python train.py --num_hidden_layers=9 --hidden_size=512 --experts_per_token=1 --d_expert=480 --hidden_act="swiglu" --router_score="softmax" --normalize_top_k=false --init_std_router=0.0105 --vocab_size=28930 --norm="rmsnorm" --learning_rate=0.00176 --beta1=0.95 --batch_tokens=131072 --train_tokens=1465000000
Below are experts of layer 6 (counted from 0) of a mixture-of-experts language model. Rows are named router (the router's row for the expert) and show model dimensions 128-255. Each number is 128 + 32 x the weight over its row's rms, rounded and kept within 0 to 255. Numbers have three digits each.
After each expert's rows: "comes before" lists some tokens at least twice as common just after its tokens as in all text. This comes from a sample of Wikipedia text that the model never trained on. Tokens count by the router's weight.

# expert 24
router:207088103125161094091156152152119142053136061133147165112109157079149118108143144176121167098160138154095098068088121086135140128162130120143141108132165176086178135153124091144124113078144092133133136110143178131099122139106157136118164081123128108090175139131118138175164165114132129135095086128134145149104146141138154107154118141102060091102109163113113161150091114150132140144111
comes before: "==", "The", "===", "In", "1", "On"

# expert 21
router:165089146092109118104146175135126105106168151103114143099123085140086162142088109138140094062113093124095166089078115114104089139181111107130081133122138189094154190143115152126137139105171159145081155098116170126181060113101094114138133115122111068138120104120150109127071116051128099090164109134143162107151116121098160113142160148090092084110161102154072107114143123155160071156089
comes before: ".", " |", ")", " (", "S", "/"

# expert 27
router:165141126059145080084123164196102105155130119183209164169136159112143154127102112157141183110094207198164130123162143119129148140115122084104157183098129100108148174192127107123113138131171123144144101145111148177122119221138079153092065135098149139175064115097092110133102141153135116113144145188145158127120146122177095078125149145154128114150134116117108159145174140129052164129124
comes before: " (", " |", "\n", ")", "),", " and"

# expert 29
router:156150165160133150087113092133138103133124164168079148088140143109107145055074062154116121131189111098139179103124143128178119182089140082156120105120160119100149142107156125143135148132127175142156084114097078108103225123133112156181050133101112121196147142167195110092125116160183142140141118109158133156110204183164101148095156074133135090127180193164125125108097123169128162144151
comes before: "9", "8", "7", "6", "5", "4"

# expert 26
router:173149176150165087152142102156099117103165117108143180139205083119120155080104109166154156122081168174193168120092123119179132106132084151086113105175102100091106157163153142085123139105145142165169095077145118139091139170097081154098029139125160128101110123129104084137053111144092131124095167182083130059191122120133136105095098085127127134163087124121084157112120107097118146185134
comes before: " of", " the", " John", " The", " William", " General"

# expert 0
router:088131209124158137125128140169135055074127108151147093205143185131110132132096127080137208150110182171174097183105114177104113135145125168184110168092078130163070079170098149100127108213106141160083105089102145125129065082176099064201136159103143129078112141104129111157100105100095123124105142119119114164130151131151149089140118064096107168214128169147131123173073216188081145170127
comes before: ",", " |", ".", " (", " in", " County"

# expert 8
router:153127096102148136133108133114116124122115098128078106114117156069125129127114128069117129101082121126086159147101085085146126103130179136138133085188154161138164061109121100110094175154131126128142141124176130111146148171158128096148182069159167061074095105163126144113175149100117168052121100068157156145120129070117176154145066190135144136098053145140094148148093166155132139149133
comes before: " ", " —", " +", " —;", " −", " ."

# expert 7
router:156084086113108165140141148181081125186132092113154130122181071145142129091182063146138120099083107130163098156168112132094168085127098097163179172118192181130150118138101093111121113131076163128166127135116099152118139082196140118106192135118164130099184106139107059109136170142174092159196091152123109173150151125113161123122127161140138154106113111114123164089118131159087099139145
comes before: "-", " /", "3", "4", ":", " UTC"

# expert 6
router:095161119135094138106098144054174068140218127087168129155131155094085130178111140108125157150168132082091090101143120134148130084105171116140139153128057138178128022193149167141126148126144133102157093113079131139123143175132096071075155128045120168158186138127119143094100075154115161146126133123127125110143144167236153132170105061152121123109144192112169117144147093142113159104104
comes before: " |", "–", "0", "°", ",", "th"

# expert 9
router:119130134085109115129175141092109111136075113116167179169158122129156079063124172133083059073070122127152080131082114131088154126131134118072156143081097181110117164091109124170158100141094179140179120100148178134095089145088072087158162128145126110131123147127121094124128129111157135154173124181168143118089142115133137130132095150085147110099139090172104141098157096140155115151110
comes before: " as", " is", " for", " was", " known", ":"

# expert 4
router:193138142119123117167164155180126159183170102090177125159108135095066141097144113124073131157119075145121109085090130164147119131164102123114135103139122118101131154190122135142114155137187118108161141114169124087103087116129134105068109160087118161118035071100177171144080126133153151096105178113137165094154174140125138124104069136115098140222098121164079147162091182124163136156118
comes before: ".", " of", ",", " and", " in", " were"

# expert 19
router:142109149109132160104146117139158139158110100148119056081127154130090108173113083146110110119125119157143083133166185130152125080142125116194121137145131192163144145083088145184124120098156148094125134132080140125135163120071116108147177099057092058091115090129085103097106117120157135125167105102157098088105086105172132112146100178132190153120150127148119103152110097170224159152129
comes before: " |", " year", " round", " place", " was", " season"

# expert 17
router:140101093101107153155110119120149121128107130117125143066059139129167127119124158166091150173118077129106164103127130132119075088138079080164098128108185147165097126091175063126168130142093107118210140103149120126179154075131140114114097129159133122171127103095166056162157123138108103128121087152145128162066072146075138111166144105164154106129126145156112104137151141153105144127106
comes before: "0", "2", "present", "nd", "DST", "League"

# expert 18
router:138096063178177099126169130148151143165173117143137165131116140068135082079158155088131113155118144132129067087096123110134108151104123106125150119081152141078165151112129119040146100134154133065184152072134137079137141096113170122133125096164069091114085125132194061123141147160124173182100122214139159133137156119093112115152119143114102169158168121121126189157142134122091110088056
comes before: " of", " the", " in", " with", " as", "7"

# expert 25
router:147130105166104134105097166134181113128136103140102108177123167097062143148166142138100184107080160139124127140055107113154097149155147117147135110072182140114162092130127090124125129122199103124116144075124136108140131109114140095124156132134161097081140075138124112094136156105183133137088141159148111155164110136110173172081116163138069107116127123157100199135104178131092096139115
comes before: "\n", "|", " ==", "—", "^{‡}", "|---|---|---|---"

# expert 22
router:173109096119099062101141131124138131129141089146143162103097147101119131126192139065106159095110116116143151111109098116093151140152124119147154117103173179098155157142134103089211059133167141083177181064193126098132167145096104139116110101161110092119136180124159104121165156173140157154075171213172125179098138116114136084102112127121114089081168162123146159091140148158099135107099
comes before: "3", "4", "2", "5", "6", "7"

# expert 14
router:113116054144136128161108169149126083179082120070166181111140168143128138189098103125111197171143117124115134149033111119157099163133171118142143186133052105117142142139088105054103140101145145149152161156119127146088182156147138110060130105096113180135048099172116144159124133189126122137112118110102114149110145161155137208136114130193098146133145082114073146132102126100149199151124
comes before: " a", " the", " an", " not", " also", " one"